Below are experts of layer 7 (counted from 0) of a mixture-of-experts language model. Rows are named router (the router's row for the expert), gate (a neuron's input weights, with its number), up (a neuron's input weights, with its number) and show model dimensions 0-191. Each number is 500 + 50 x the weight over its row's rms, rounded and kept within 0 to 999. Numbers have three digits each.
After each expert's rows: a language model's description of what the expert responds to. This comes from a sample of Wikipedia text that the model never trained on.

# expert 10
router:508514522527532422448528589519500524560550454501428529467580530460524514478489483534551474497574511521499424487479486466497550505487459543446460484457413455450460535512444457514505507495486509501603463502592524368447531539567361470381567534550534476438449504457473528498549505513614517483400453531561542422441522536453513468502517513459550456426592582557481463502541403412496505464561397442486528594454467561423405532510542477463516451483555572521508505570501484450481428475434544494475418515482499549560464402617474444557515526474370498569449507521493523461492496433519516393
gate0:656449510497592541526527523542582481466598545543512536488456550532581578525405489534466558519532512458489490415504505463405575449508477557512557529473548485555528427398602457521427458502493516536482510538552530532480422556601540539575514512550426548438555526537490484442434533488587449481571448585439467512494513521527516459511458423451446466435567545504512515446551384467437556508514439530475576523478374521540470530519526515501477542522442509558448515594399456522498523420460501589470482523601519508478560517506489435438449503516497533535499527556622427477518437465493418501
up0:353501482477436452481439474467451509533413469469509456482523452461423429505601504446544439479458486555502497551498497598586408556515519479476452476529438508474495542577401555497572543516541503473520495465416496500500593472407450504392497492446557437543452469476534515563533461545411564513439515446561530441497528494482461560483549564552557536553448451505480508549490636546588478508523556506495434476527617476477535488496475507515549426467558524453566460379534544467509492555540464382539488459395475457529443462461540563562578510488493453494529461453376563505498551544530575462
Description: Line breaks that begin headings, infobox fields or table rows, plus table and infobox labels like Career, Total, UTC, Genre, MF.

# expert 46
router:515513478520488410489520472526575573550519476541515504456568487445462423497551518505571413475547449592468502488491471394534601508542446483452514486517458513564485494600504435517491454489494485549614518565525511470518498595478474444552552447539502604463541587462393496458420530372598552523508571454539547539493528467473498478542577515403518447440529447480425607624478507420426580520554506400500474526505551555441440502460424447473523453475497521525528553487447468445508452481451455452497385517559495548411446500534438563545503522532520462516507401487541507419492443428462482533
gate1:465638381555549535452498525514456455452485535442450542577590578558562472455439545538479524388544523530466440542555505561553504544555430515466439480464448517492462511566489515549509538547517530454544530559416529489505527474556514451460562501514553526511551445579459466449402410466554502551495492499490481535465601406570579542395522554499464545491548540480457532536539380489453522485530471357514471467566442574465508489476456396588377483486406466455522528494479483532555492418574440472509444525453537426499488495507504523523503546509527494551566528484442576539483540424524433443
up1:453621359503512550438507505496489472470516518483421524561542550535545486443460499562484521440532486531425483568546516553555570529533454485470426487477477565486496464534486495572526554519513530497575512597457496507502541454522508447495545479504589497537492350561466483475413399458552530531434469477528442505473579422562567506371554518491456491524550529466482525540537390497403467478541490386524483478506450556503527515481457416584355456466421445436530493489541499520570500439608387433503472505478566490455474487560540544532521553499536475560559525513450554521496558437503419418
Description: The word born in biographical openings, month names in dates, and digits inside years, codes, coordinates and table figures.

# expert 61
router:506497511504499476539543548522551541558521537532582480480496521546485457466530542607540472478565455504500454396506579395488507509563482498426525520474476502452492555479516430436565512436526473502612540519637557452473530560492471521431536440534452553393452511556423508472513528455582527426516475471484527459406545504492387539487543476460634488448568519530409575611534493414471523436581424475443477566521464559448466490483515566526522487496600527503501464604531519539545457558482494502534503478556472378502490386595484501481518499461528448532464368509525503395484474441476512468
gate2:585499447404484490559485566571487507518578478442519563523508425484541508507483578445498494444491526572495484537469540501577494474521517439513431507453442534524431534441523478509542532525580480563539609472520530454466485457446528501488544543487498530384569538561554447502547491500439668471446541497468471479527537440551510539514490404419553410552538534489481621520495523489587542482491399488433492479514478534548550512533520515469507562485513558520557467573515480496535468602560531582437606561488413520527549377579482524533606603522489437581470516515552485575502540613567509544
up2:424491546585493525469524430415524523474420556562444451510481601540437520497545438569488518569490459454554512452528477519485492499507536577512550501527555461470534435546485517497468456457425517467462410538467477547508520538588466486506462438483521494638423474467449514466435506500521353546544471485521501501500453577429473475484506620588468565432447516496500400476480535526394469528459604487568485536488492490430452463486548507515509460463499461487473522412467533528472511425408470426583399448482581468500425605429518487461420427465562588419537463482416485417494441427471488459
Description: Function words and digits inside song, episode and award titles or numbered track lists, such as of, for, 6., Best.

# expert 44
router:589499493463545416437605534467521415507465518460509494501485626481486446509488517504526430457441523510531528543481505530502480501475413519481381588485467543540405499609451497478570550556521451547585483480498566477509506501479517551510506452549406486508597583579490523473411503489511500511521524515497545466505541544520516564455494512457603540473566512483543546466519508505466558411639506380473437531497484542485384551417528526413556501525470567468519465446515523435415508511475511445624456482446494444443472468465481458521493500516538432531454501334525616448407504468504533429
gate1:584545453552603511480446475526648540515520462464518592488516514523555411514503496612528508474453459534482430498477526521453585462540481493434576473384460478579520489564506558446512522584515496519542572533537516510522508501463462531569539513471481521441567560511508498460530507474453542539414475615575562521513459637548535508478474572499414551422468625507520567462519454466486518452436481498449489529512537539507451470529442508575458527547464464458497557487428533408496465427459504354479462433475477436488438556423560449500545561504384566481526534492441420570437438525495458505
up1:470512538470426503517551538468341485494494526561465394482493517468431554483487518398501478507537513478481564487555511473546412521472524530504464522600543531432473498433498449517474438440448484503435440477467462488486515493509542462471483503504529475533455482506459466562471472547551447452552553396442453457528564398424448508534542442456565468548557376529475489489508529501514494507519566456588456488456480487514561538466570500458513508429522523547489445507606435536512517570604455658502550565537502569544549492578450514497423419491599408512451427513571609381570583439477527486
Description: Conjunctions and connectives linking words or clauses, mostly "and", also or, but, &, especially, rather, including.

# expert 31
router:538477489595535527557475440460454501581596410496555467493501588558467504504512560452565447448438464549460509504542418500505529494497465490438540471507391444459504617484547494477477454476520429533467464571498496502502519494573536587442441402505475536450560564470468539575577507407518481503483577493532529500439518479537480533382619551475537437524585553453500532497523425494499498512494484434427504425497445487490469501536420518495446451441564476628540562506515453483448478596529405453592468471519525466552421477498371457482520549484470522473578448500507561527431453421618573480
gate0:464568459517458576468510551502494511520444543486513487562510465471477484592502535535514543603489556488474533524486430476551502507532469531561522483438444471503483529553445616462567521544525438489506555450543435543452392453527460502445508555601403583504468484403482486488481539415469420476459526485465505498444368530499432451500517461616553424471498482582454408542418488448411476473426509458487517467482441577513366326554509555508443463556534530491531517561463533492499431504494421496501452444596541531475482486525506522512533449567428568503571610460467426481489446442511522456
up0:542454547488537416517457499475495497504560461502508510425514551502501527425464513491474461390523422518522486455494555509480491497467522492467465495540527483486511442460493357499447463459500542493505418537415534486599582516495492511578475474390601420510555505594500479510517454584537545536546483534496500500536637459515616558494498503416465581516443501398529627470576496486565552498555483542481479538509546477498616699420487444481530545461472460555464503473559474509495519506503587507480545526420434501499517509478511474481489566434591418527408398519533585534524548551487518548
Description: Prepositions and infinitive "to" after verbs or participles, such as in, to, from, into, through; e.g. "favored to defeat", "appeared in".

# expert 43
router:561455521600544397538561447482589553553602482503581395411521584457463480482507494584577570493564522520563513491438454430509553514584507580503439480442489517560433433569524500510526467530518509537509456570459381485450472530569433480554586520549507507504503441517497500547457539480487530482484486437471523485463443434501462464486536556433605497441455481559435449657578484460487609501513477500522546534479489426440512520521471434464593481559512629506542595515459601503497473484513486436423477455509515425504505545472466434405479564491475451534506459508491548544414486474505484453
gate1:463524489501506502397461463532485428568426640534554482485604494491523466513423630466522470449462500486576474479444444487461525585578587499494521460526529549543547601521596575510617418553419574489510490501453567496496528495509577517517505441450497522556604625437469480483512471373395505487539523432457483579505493450494491429502445552547541485409467432488516462508447462404502458524568441479472544554425478539538564504451482493503472506580447561483520488603532473494492515521536552475567485569442532473567532582487377541503452462470456502518506467527481491449528554464527511473
up1:565476474457498516598497533471476579421540337456421528496360500478478490506576386498473515489526493493433478538560528493516412429439421487486497527504436446474504393493421454489419548432551431483546537515544426460501516537489427456467507565560505479451382357569539489499458514603612442507434454545541487450528498544488503568488549445476450526553526539479537537496556508580497520496416554568528482469541539483481421475560566533471542559432534413533484538380477512465507425505470474497479478432545475520407513425505608526492519546527494520527516537487547484550513486557478520541
Description: Past-tense and participle verbs after was, were, is or to, such as selected, known, released, held, and -ed endings.

# expert 49
router:437459371474565450439612495532558474511645486466553497575595529550532510495495426592473536537479467537476429515508540482561580571479485545384492522419452478526485564481478425433452558460539478470558527529578476504421473601494463486498482515526465537516475464566568504491407542489528486524477453502496507551463480545517426518525557657431493462445601443572503504568589493508546523526537509575486525545441438496446493523440561552439520498497625525511493463487484425506397438439486482496475410416578433449520491516515427475553473518429539491476466507454527588465456474462511510545
gate1:405494531522455480509564423481523484400513500510502453505531539484472630504477422567488568463517503547525506508567412493483501533480520421489469590448579531496479523522490525466585561446590581581497575447503492446466423541524488398466501484548483613511467448545558452499492525547444558484434474439507490417420408547463468479538512500489490476520474542522528475452556417566574511539576512516590426447529526479503518496535551571490420460452520504547456523616438483492437434510557578555502540450514333485560550551506498517515517470351411482539551485492530485453416569509446570502
up1:597415496484472453463422580531588468449550492429459441493468512493500488522494531446562493604581411448505499534424532468551489433440535428492513575629470440509440489463467486431466528547408534486501577444565458570503577485461593563465451435492501561488422604511451469482574503521477422490576481557487550571481454404435505461475532538527560560496522466538550490504566461565460542610536414498468522521407495567545542475625457418587507447525523535548536513479540466542553493524477435535500494557503536510515470446494540505591514461500559544531455379486500530442497414499513485560
Description: Opening prefix pieces of Latinate verbs and nouns in running prose, such as prom(ise), imp(osed), comp, expl, inter(ested).

# expert 60
router:527450507561427525498514529520549590529522539509519454513515441535570475474520569590449458462604526434472491507419521465455436405553395539464485487433474486456441453546440510473435494437556512532507457499501528484505444552481506454542551451547450536483555549441540500519514461542502509507437454519466478456444533421521515548579447482542543477503597502531462544591607458491489536511532465439398459483531423490457445465453656478532570448509510467509595587474490406483544528472525572526476432445469464525432368498497321441535545558486562541487533418472492557449543551520403518462
gate1:442484448430404510526561499564474507525421579435475499521456482547593514392464463495529437610504458595480493481413472421505488490494521406426460480514497527493475584506433471460483543493560462605469508481430415524544493537438508474558432469545504475477499513478553537519508485478379522438486481465480538493465561552552569528561539622468439473557490383403467557544521433471503505492612490393479475475492470493530477452545474460537495488468483520493566498469494405523564539499452501414503480509546505568462519585528515418583532541434611603528473451420477569572493573501470561412
up1:598545528590584523465451524444523496529559455519552486470543485470424447591571521503509567407482563414482487520618560601527557507529464619584573562511488498529481389519535529515500434519487549410529497526563578492478521490566520549424534539462490548516518486527463445467428562505631492581517499554508495521510475459447436480479437413524575515458475571603516416450489608515475528522406525562484468515525540503451545567478536577440490511535544494520429492513473524513441452485543509607516486509475484458520468453492477544412510499572389416475523572544540451434550441512547439559
Description: Forms of be and have, like was, is, were, had, been, usually right after a subject pronoun or noun.

# expert 14
router:551545420506460371502523545513500432491601489554528458505528387547490474538558473582501470411543460527516419524448501524502482538446541621529419561463434544423517578457404466393439556465516471497474430509500523501459446562441461519525531456489476504517518537484450545481517473503567568475500496501531541566444625541611508475497502571474539484464484500543416535482515392393488513538436452510525486528454492613415467481414545496479479466430524456461498528414560488409495441530486491462463400459505448458391502506527396400426490556510472498418482487467530523449441435506560507514
gate3:406537561507509502686467509524552533361499480558455453502493520442523527461507524524502558518523484435464567459491536491619571554443540522558439604583476583452479490406519435404494595556542535474495487570500464602512540547463452528456469527540471412517552476453424414492499434466529457578533561534470547511557501524555406584515534446492447510503517461547528489466478471471504428511562462511526418452397471485519529486438473499479509469420552469548445507523511493492601492519450485484444439510450558522528505567446458507541434501484529470410513453455477468443598446608530488407
up3:454481577491515475652494473509537539366530527531456444522486495454509548510536515520496510550501472460489563468491545510579545584459558494611451592578467578438479524428490491401506562562536488435492506598471480584517570555473472552458504548567460468564574539477432392460466448462515462573577577542409521517526519531614430561537552456496434513518503449546541520480526470447504440498538478517521424437433471537487539466469475517475536452438579436563440504511534490522580523562423491486460462546430547509516510559417442515516482475467498463384534490454476452473581442609546462410
Description: Table pipes and separator rows starting lines, section heading "==" marks, and infobox field labels such as Personal, See, Starring.

# expert 34
router:611547521511542442533601574514554462513559479543537520438500549481541482461518502543475461435522530480439488469517493493604548488503567559376465517452524467559464506505450477524488487419485533467559499485562544526385472525549405488476419549545513565425516482503473490471455415461555567500430527440539523501435432476462527494476661562442523442444558481519431494549582423490522481471491431454489489477530557548449518494557441444457512509526523510423543447497491519494566427436446441467558338466528427399492488461530455502521496473410502439602515449463542605458504557468496619448
gate0:475532474563509505513604443476555447576582529525444502524565499463465466364542464605585500503384505529435416443465420397539493508463536471489476592433493475482496517540521499608561513472491571434462576462495491550524456526549406434491573525486465537508425454500505469453492514497547515475504521447505595461526483556449506551467431498514421538470543489566373463493480488475498480571418499498470456509545486594420479592483409443511514531482540372502536474555531514499598482441534487459493397501437471420519496556445439469474430493450450484504561440487561548563508491505554559385
up0:527471486418496490435396557546422566471428491491517474490438493564512511542465506446438496460628484500607602546530570625468500531574429522516528437526479526521539429472468531368425498552528428546491438525534514430466531513439577524535451465491560472509584499521544546559508489532460510561511523503478359531484543478552463415510554524445581500522466526473592563528532500490476521470568508502544563512458487398521470458476569585472484462498441578515452476422501491485419473532473500500529577484536542624496462438566573470464568523534520494481428602501513472465441530504439435626
Description: Short concrete everyday nouns and adjectives, often compound starts, such as water, high, head, air, land, road, Gold, Red.

# expert 6
router:530446504518471425508541539542594541595519524519567502462513474475498445477559544624509459432464503611488527425508519471532588510577432510479528536512484438515452436492466429530543515471453506479607465549541533511485510592527499467434440499552502587405508545476448415372520526413542520544523559477516582510440496521494446537537600507437525468415591492506440606621543478468421520410491463437466510536520482530452448535489543454476485486414500484453489515540479481513594426571444537483540456497572457526444415483617505522541543431466496463449435438435558537448466430422518512477
gate2:575431485461583540484453531564538446539460517523488525484406484398505474435454586569610530474521506462435473431471581530448578535556532620484483349479479454464489533559511467479560474544522474519487634526514575512498421466544534471473443548514504566421485536485526541428533408428526427528447510438530542489500511487571564482510471536474575576488508437474488521583522439582454564386446505434602484525569501445474503472572468505523438472424406524483508528426402450545539431559480494458508438422457512502426527524491547493577512457442509529562528477518548510505484537430487538561
up2:609469501488573566513439500552510420534466489537454533442440487363514490413454588599553549477514524465458464457481543526429564569579552602531450401461497486431494509485499451506531451580588460573490596498532583505495461504544533509475395570532443569475464575442524527416541442445525481564454496441511562478508530471587559451521476534482549509502454445530475529565513472594469560421468501455593451539553556455445519428568512500540463469436387520460498564452516440526511447526510483446580421396473510518422536524468576467551494486466491507516545499496560517545495541398493514548
Description: Raw byte pieces of non-Latin scripts (Greek, CJK, Arabic, accented Vietnamese) and short numbers or letters inside table cells and math.

# expert 7
router:429528356478470450497555465513511550541619484503600515444592509536489438410534453525484369491507475576516437505487465445524522501487514520475501541471463502450461521577441480525579457457489491447588536500585470527539463596436412384474442405541520519520460475488474470475461546477527543509470436489441516525455455494511493477466573573469487509415530479519470495552489535486532523529521433438517544479568485570437451412477473414445516450551528457407558470477592516453536351409510509482519391421609475497531571488509371494529470521516449522494496512485521577415493500407500494471
gate0:378561511500547454505566571479534495437490459494542532474554493569575497508502441537495463562502506541534463469509465469491550455510451547536521541480426524491376531547572522534485522506439557531449493545568468487548567497463442467485506509510443498451458521412508518478544428444538491521513513502415450516451458555466433524504603513593508505464479431513517455557487521475549547393513369428466496464563578516431429458429453474465515431510499483497382395480514541486528430438446528436531474473640549397521503520564553604542405512500512671611480549552512523542477459534510535448
up0:465548497485492435523565586508531503416466447463585572467567491566545491506499439516557451574476505552504418465545438479509511443527444557526500544473465537526395538524570551529465520500463531516461511515530449456566563494467438468485514500509462506480475529478503528484542431415539488507534527499459434497431483567498460491474664524621459501443485460515496459587539489504551555422480404461466481454545597522420449495447508488491500420485533468498388394463474567495498472435448500427478523426635546388534530508536561592522436529493473661628475555548528500515453487535461573475
Description: Field names and header words in infoboxes, lists and tables, often the first piece of the label before a colon, such as Type, Man(ufacturer), Coordinates.

# expert 62
router:510508394471538499551564539530513580489596504531561404423523505473514530400517507577535434497560503561486491544525541481541518568514522568475520501459420557466451461435458529466478461498478467560469491551597538560472551547469464448473563514555407603534557550507475482556445565473510522496367473506459541502527491497501448558446608450458485442473524563528486565542524533471469670586517514493425542535489494571470528483460437479493531436450586483498575452455515399416536502481411496524575413533581388520548545415497464495447509498439499489479528447520530522450445529500591549397
gate0:496517409505527475581475560546538466537508532479490526561541508495589445450539531553455503523577534535465457556489515391554470468549508494516522452396454523609552507617466556452538529456523479640471458507431585526470549562522527525512479569429482488559550433500516432419499549518471446476435504573480481509596537483450613520466458593528484449481482545540425559505518536527546538386428546411554570530521449497435458429438526512558519497451527449521575471439582535457597479506442564389537410530555471528528519553526413534476453509520507449494548549555491592526504484429531474431
up0:482532420509527489585441561536546484551543476453493484527560498537573438443576521525452538528571550530526468555506500385572444542565547478544541412403493542608544510585461565489518491483504498572481492471445553555498565570505531503515498574416507421521544449471504433436474550551442442512439544587449460516636518488459590481506411553577483435495529545493448507478526527541539527353448536444520558557550481517462513444456520525564537470516520444507555462431541540445584479492476554426513429563553486497531495549509451523490422494524505413535538564598460606518549468431470470400
Description: Generic head nouns for teams, works and institutions ending a name, such as club, team, album, film, League, Cup, School.

# expert 35
router:491520418506466384533479473513448433447538538457479404504630514559476550492497420555521531510596480546450487472523573399508495427570472595452568511448478490498474621475433479506435540548522533468510411521454555450520503541523453519510498393518485503465481493470463551481551536475451539446509458406482532491524558391517485536415535505471574497461578535509460545551471488472466501502509498484449487599626464580453459564420592570414534415480588643517513528522470499463491426532434503401591448424525523509524531416546500494519485533559520490431454514526497544445527528474553484556
gate1:461431481510529446370508504519542461450433494527533503479523454533512505498490505530476415524454512516535553520521483548534423473479510528501612510587515446430501536439486447497472399552497530398535478438436518469467506601527477473554499436473531512490469456406408462492466548417498607426470483484502466443473500555533407428462541429527511397427448490382485544517469586498512460475402442510477550455539486480476366492496524501453444540454443464488561523605542491421466485460533409433533478386555470396543525532434469391594536508550516501483485498444415555544547530575506454469
up1:471483485434521565510408513494415625582502413504488476445562459521463546458469380505533536414535514516415506465465582550538516465469433565563481504453486505489520548449534437583505516472461526587540492475549532480516525486516472476449521535542567481474441596395542457426435553446542432562550493482550464544632464480535467567533578442533609492549508518508395531374596479553528557530523548489501484575572440558535494471472461514459449454526484491474533510544541521489487491465441538392466565579489581469475378556409487591500476509492488520416492443499539534527490517489570469446
Description: Word-internal pieces ending in t, like it, ot, et, ract, within words such as definitely, limit, visit, ultimate.

# expert 63
router:429526486570438503440559617682554524537588495481495492456508531533470510464573493485515467440533519491475512434518603467473511439502480466510453553510353616542508531457450478444547431497520403466495569534543426465524466506562493564501390528520465568507522450590512492457576527435509601546510522478491490578518488446557516500522480536450461481474508505519471545605502491480479549446531499484408451647531339572477411464488466506491603544510488492495500481502505486486479517481520434482497473512561349431430514526502469401480555470512519553538524460461526507479497451506544469538
gate2:487532517542554491443477495521472504478507518491511465515552461453448524445589526456499465373496438535461467485527502495522527470487569495440554576530549530533485447477587440446538477560495421486452469485570508403475520547580475566430563533457542524575528539496522435467462525479560543511468525470450454467383456480514453433517434495440501576509461498423401529624492533509443550478476437478652628524462519471499494500592549502415558501378515504453537543556535507462506563522538403444548477484548325406493442481460545478552483461562438557562580482445448530432536533496532530501
up2:521491528564581507411482548520465493517557490484493486498546409455438544428601565488510467399460474563436465471521527504492508439494529493470548574536544581500488479481584450437515487548484448463463484459579510434493507525586503581421568529471510535597497507485522462512453499481528537474463545482454496472401501476543474447496392500439504589528447539443404485626532487512443539442501463455658607556483549454466498504573593481407475484426508464471548557586521509475455571537526413436537504492564379382513447467483547478557492439569419580523536533462455523479545516481503555467
Description: Conjunctions, relative words and punctuation starting a new clause, such as as, which, that, when, semicolons and periods.

# expert 48
router:484492342518526437393532555508467530554519532536504512473517520616553486491413483498446415395512441454504518522648558437499499585493416523460410507436490458452519484481495477517539498476486548604521440547486398528468585513545505564486516491560503616521473508502382493534517394532590526515359557566505514486484482465596410540518520542470514501472452537597413479532493457445612504505528472566486452525492510579461461532466439518549500431466478460555556471531456446454523487517493501501574396480549421477485502500498463430525469515511515429545577495494556489438448482481447529511
gate1:477455463551536392560502488576534558509518522453567446554517562490452423517530447623606448494509532521587472444606498479503507552515561480450492544489465382533526537525469498532563538486501491446514488551582473510484542502527465593437533507521487570551493421580503534457526471492582487530396523511584511529480438465492406585467473468483548517432507513497501504483472450514452470458435633578593525530509498510483422542536431498517570479439531552542586434448449513573529506475652472563540369420416484406515455507555537508500427505543473546466454565488535532523511400517470492516
up1:523530539450472636455484508432463448495467488531455565457488429496524536490491556384389550500500476489396513529407489509513495440506476521545563460505523594474462490464517509444445467484501503553485505451404551488524443477457527395565442517474530447446508567425477473521482551493450502496603465480424498461519567518521594426520555542519444479563497482522512497533533565483503518517588424385407505467485525497493555471472569505490446537570468487455395560542554498435493494542330544459461630609583509601487509491444454507488586458464504472552522420542463482474461606496549505466
Description: Number words, ordinals and quantifiers after a determiner, such as first, two, last, all, most, plus nouns like year, time, season.

# expert 38
router:496495469538542438531579577549578554529446476573484464507581630462511482441482420580501474493510533494387501505496510403454518548590422446467480492481492487511507518432441407391540403467541451461447455559554466528536479488505546527484471526507529516439447564489558463420538444466528559446535537489472485375492473525529544587498554479505528489516520444585553563542531434408493560443565420415494512466535514604485452533464509462448602460493569509556543491554540528536493397450468531455478444482574550516521482504585375515562589482439438501444515511495572558509458530523604502523
gate0:494580495462506504487562589484457595488357529485495537476542532519512452518453488494540542494603524543428529419478476467530456526601570493490507512458411509522519497527457527533496622489439508444456425567505479463526439474451539439559496464564520543460554478478478497449496596487541457496566501483494450517502510514527525579512610508459428408491425433540562470445523587519447520508456438560522540393530472500510500446523509548450568505466455473530437557517539437461485443519478519592576553496489405554516586506546428534581576600463486379503508506489610607624485556420517477522
up0:445547512445498512471567561436433599495379553463474501503505496514507476569498519538547541524574498525448512385508486468562419505634564517485513521427430444530469491455458528550466628463434486433454454583572458487499471500470485465583525479560494554494516465497488440430507558504538435510556493525538488536566501512509539593503598470489458427516415460514560487463514541525453513488503419592536558422498486522514469467507546501486512545461449477457429568514471460485499449555408493589568508519475402519526596563583413510582554591463504405530449509494565593617483546405535457497
Description: The article a or an, especially sentence-initial "A", plus single capital letters starting codes or names, such as E, O, U.

# expert 40
router:503452383524573507474492522512510497442509536505594455443525506572518508416533540485598463491497590476567415530494490441484458412568517494495509611417458540484446574512513532481488413428499493512540543586515464518550502514452520461418564506569457624448516501513481500418397551488579534522433583458516523594507489447498473560516565493445555468466508499544520570557622443439554543482508527444473453553491553548478445484483467511392602473512516535448462454554551439445493442540497469496488451541495483428502501392486518450518503589371507480475500508499540533455491576511666489454
gate1:571486467507472492524525538572498417441518521475539600464529471431529495439510532436452533500497507464476414446445395464495434446450427530546535531442559489531585448526508502570501400446550589453461524600472511495449508525599535458433482537509446506457453488448451566508504516437477509463506503501496545555577482561595554397545548446512469475410505543475505459542554450450534530543450536543583450531509583491445493519567467537449520517492450554487399434549494491459458583516452451606472440412486558459509535422488522501404524574536407432496509632450562399494430530512532495397
up1:513454469523528507529591509554423468436455509521548501519546480399560514359499491378577461464474483458519378443460428529441417442458463516479589523468523449502596463481539494545480422492540495491457460576481508505477557557583552405461489477551497490492485472514415507579551471407499541459494513504505580513575469563507594407482590482493537444440463484444437494472580447422522446553457536459513474537503611482429508458527467510503553464511438478531436404463555475434480595496466426576479442429454554524538515429438507488434484511482424446533535558461529432455438541574501484438
Description: Abstract nouns and their suffixes (-ation, -ity, -ment, -ism, -ology), e.g. development, research, education, law, accusations.

# expert 23
router:518473493462502471435535555551580567573563469542539492455538471505469371452561479584474439447485454572567502452487519446611517488519532515482511468442460507474462432526483450455507546495478414490581511507637537507417501592537454430499498481582454532484502515541469419454513545373589532513504481492432540470466516548543477548515606501441563468419606432460448532636489449506519527432522489459410441517502429552438450571422422458527543442549649517493522482477541491453485381497548507561502471552569508482467514497548443490560523508442516485516513485493537596482448500433496525489
gate2:504456488555425543410419455434585505555499459454441447504528502576470416468472525564560460498415480553427463537469444540528463448519494496470513486410536484537444504516530565529558448357527432462537522474488509486496515549490485524493437463446479479489433525499432473359598554479500546527478460538472488486544479482479391423483464544376437505559568502457439498515551519444587481439506485547516442575491624518541566535563513589407555487459566545416525564435459540465537516506436498501558472444476604490530465514542405525538460530489544594481466512558478515430471507450540374462
up2:512540510476578476558590571567438505463509509527576537502457496426540545476517473442471513511550515463569568468529553476459517569516519545535472487549474485481573455500430460504502562625444610575431481542504464519501498479529533484530541506600492499520600492496553500613378448547492438451553511479488486555450502517516580586551499487607557548463420529572565553484486462544404562512503508460506520422507383453440451442448487403578470538544460465622463463556552494531426487518540514466458453562532378523479533477430557472444535491499451434527534466400549467575499505548486602506
Description: Line breaks plus short particles and prefixes in foreign names and legal or taxonomic citations, such as al-Sham, Mutis ex L., Chew v. Brumagen.

# expert 3
router:609461485546509494465493490496481611554479585602572470543732511497543522472463409560491456487535597487464449466562430517482503430561487563517478551481409439491482553531470494423525480538478485547556521555500491419512479494544510485496452541530409492500498455525479598426453520478490535547517510512451491599422537485521512478497581570462519481545505480531425509471525471485477536585496467493461416505530408467516454492467474558544547467442477483477474470473530535494441456467504403436540462478542475491535419488532585453439539491415598403540530493401508558488464511349531543414
gate1:463342422513541447488407443478382539433455534432503466535585461506382482475573453485558512575520504424404474316519564536498509636501453564506506512490494431525440478489474591593545563448529495530486483542431470500560390560521514499453479515468474376528413521466515506448546542550493511522495471495484492595469488502542473512435494438472480476531474551469551593469564488552443557542467510558419518461494450497508503459441561554543521502537531483529465540491485502519552519446564536383486477467476502519580537501420577503424423481496513531477557482499508473541436484501459525572
up1:467513518548447503510446501484517449437451513475449456455453513548515414545491496552451531526549604545464529583418548480489519522482533524479499507503445518435429538422388469453525534454519504344485536540504492533508528544466595535509593445517464412521539491476493530486529494425498509429416583562507499438478540499519486540543461477462547519426558536555495438490488586423501475503502588569513520568607575523470537490656434409510616539513532462533499373488500465490512480536515525466412534509437500520415510482340524487512548469501522488582556488592522498481579559462580574542
Description: Determiners opening a noun phrase, mostly "the" after prepositions like of, in, to, plus The, this, these, each.

# expert 1
router:524544438514610466530487439551462522462476595506535507417547564480486532547566458458520571554481565478493403462507483457580573506530498571442446573520350526410546524458513521498475486547492485571550525551548477507497569530587479458472556458512446548448578512455422575479514480456566573494463456588469488451504557521447503575486478513461490502458534498558467623604551532360550514514570539544435416478513524530447445517428453459475587409526533591472492461470490504465483455557454531473506508518564519469448480451512422469482483614471522438463555401405575519505464448524537559508
gate1:490510463532541519466438514463551460481520470522537468518588522523466492520502519467570494473577491460472425452503504583491489418455451581474563492537612497479501553500441478563503509597577459431560490563388518457577551492616504441482420416454515495525538490477514545507380556490416576552458475473529463428539586473563539424515507397443490461490524447498496500513533485472475528571435631417461527526560351535497503451531458454437543495477529522483538526466527511576503457519542542472466566524456568507498537511591599461493487466379438502491618510554582490571499584505458492420
up1:474550456539557519482446498508526445487467461472514478526562540512480452560508551473552519454592531467505433451468552629494446478482462581453563512488597539541529534551491487562506526634546517435580535580402482445553532473634497481488416449466491512507505491456502540511405529459480544584454481499508449478544605510593532414476491324453508468492511502476470481516519462483505525552457616449453523492540342517529510499539453481455542508479510542448525564499512488559500464518581533445516556535457579512467540489538585430476451445413440466507593490569534477528490634491497513422
Description: Years as whole tokens, mostly 1990s–2020s, after "In December", dates, commas, dashes or table pipes, such as 2007, 2021, 2012.